Weights of a small mixture-of-experts language model, trained from scratch on English Wikipedia.
Size: 10 layers, 100M parameters.
Experts: 20 experts in each of 5 layers, 448 SwiGLU neurons an expert.
Training: a variant of SOAP for the experts, 500M tokens, 3818 steps.
Below are experts of layer 2 (counted from 0) of a mixture-of-experts language model. Rows are named router (the router's row for the expert) and show model dimensions 320-383. Each number is 128 + 24 x the weight over its row's rms, rounded and kept within 0 to 255. Numbers have three digits each.
After each expert's rows: "mostly gets" lists some tokens that are sent to it at least half of the time. This comes from a sample of Wikipedia text that the model never trained on.

# expert 2
router:167156153130138117147120112140143113099110072128108113140131131140132111142141109144132123122125150132104103086135105130116105112113116085178136108117126067104125100114134094102147095108136113
mostly gets: " D", " Ben", " d", " David", "′", " Frank"

# expert 9
router:122129108091087152116108142138133120098137152150140116107120142087134156149147109133114119096157129107142103093143150150155095154124145159129159108140104096152189161114106181182105121095134086
mostly gets: " the", "The", " his", " its", " a", " this"

# expert 10
router:124147119122105157140148136113171128168158115128181130157125096101089121107094122128106134122110114121086181144144142120114171160146101119086120105114143140125102164160140142123101141115112188
mostly gets: "==", ".", " ==", ").", "\".", ".\""

# expert 8
router:159130137108127088155130112141154113101091129108104110131133148138109118136137124150137126113121150143092111100135139146129089088127111098213116107110146107103138153129133072146133120118138133
mostly gets: " dis", " science", " Science", " W", " Ray", " Si"

# expert 13
router:151145127097143113153119109142154115111095116137094114142126142157154115156131123155129121123115140143102119155146110151116092103116111113170105087104138105098135163118152090151149115093086091
mostly gets: "oc", "ร", "า", "č", "ง", "ina"

# expert 1
router:170111080173162164156115128104145134178148151111142146156110138127161125108143137116125119116116117115181101161151157147142158120130163163179100162156110165150098109113125094095104162140159106
mostly gets: "%", " years", " km", " life", " ft", " days"

# expert 4
router:161139139158130106140112121151128111125128095116104103147126152156133125141104125147130137126130150153128123106134139141136114120122082097170119122101130109125109134101143103142146138094107105
mostly gets: " Y", " Har", "SP", " Te", " y", " Ka"

# expert 16
router:136149151130124083131119115140128123127119123130106113135140145142135119164142115139141137108130139148107110110132095124112088130126088095170121126091141114109126131079132086126151070121110101
mostly gets: " Smith", " further", " Black", " Wallace", " Bar", " Ty"

# expert 17
router:119144142144143097140140104147153107113099107127108113124131132130140104153125120145141161110125139141155107123130153144151088115134106095182121127089137102105130130112137088162161122113133102
mostly gets: " November", "Al", " Sal", " Mor", " early", "Th"

# expert 15
router:151149136129143103148120114144123120111123118115101111151140146122138111147129104129146141118127135133120095147115116144112100124117127078158098132105146086093140121108131108153139095132108134
mostly gets: " May", " Pl", " Az", " Ab", " Far", " Samuel"

# expert 19
router:142123132099133117072157135093114153136149158109139138099141088140114117131130118129136111151110126139085175087098080122101126100110148144114154159131141145163153076142118172182118128129158136
mostly gets: " him", " where", " but", " known", " which", " said"

# expert 5
router:126137126156149130133140121124071116148151140165169125124131122152125141096164119103112152110107120130088130155123167129182098125153111137117131128162126117130167148136135129097114153153074147
mostly gets: " League", " team", " game", " career", " Cup", " club"

# expert 11
router:180147112132135111130099123144105128087155084121104125125133141160121117145173109143137143111122138135090088090141107139124086113136107093166122111093142119112159126079136110155164135123103124
mostly gets: " Br", " Bl", " Russia", " Japan", " Washington", " Germany"

# expert 0
router:120139128104127099145119124144136107094120140120126124114133145131102114134154114138141135122120151142102099116161146128134095127113109108207124129088141105101104130127128102174153132133095109
mostly gets: " John", " Thomas", " Un", " et", " Vol", " Inc"

# expert 14
router:177138125104131114146116117148137114113105126129099113147143144124138116144136116151131146118110145130086107100149149127132091119109093101150117139095132080103125129091141106167149118122086125
mostly gets: " San", " Bur", " Th", " Mel", "na", " Sa"

# expert 12
router:141155145131129111138107109150122118089119131102092111138140141134124118133134105142134136112108145133116118115129153137119079119122102097175112127105125087124143113109136116127159074129114132
mostly gets: " Philadelphia", " Kl", " PAVN", " Q", " Ph", "St"

# expert 3
router:077099141113094125141166131129115124129130155138136116128143134098109111123103115136150137182140129141173131152109125137116124116099167160083146113142143115130104145143123137106071080115128087
mostly gets: " on", " by", " to", " in", " at", " with"

# expert 18
router:156158145146135102161102108137120111113124097127110112141127144140136103132149112150143115118126136142132117093145099127100072129117107101167110108113143100118128130124138106147143111099116127
mostly gets: " Ch", " Min", " Lin", " ab", " Ro", " Han"

# expert 7
router:150146143121124083147097123133112122109103116121105131142130139148132118138135111141149113117117152132135112079137132134097091124127090103158116109087144084119140140093139114161145121116141122
mostly gets: " Sh", " El", " Kh", " South", " Soviet", " Died"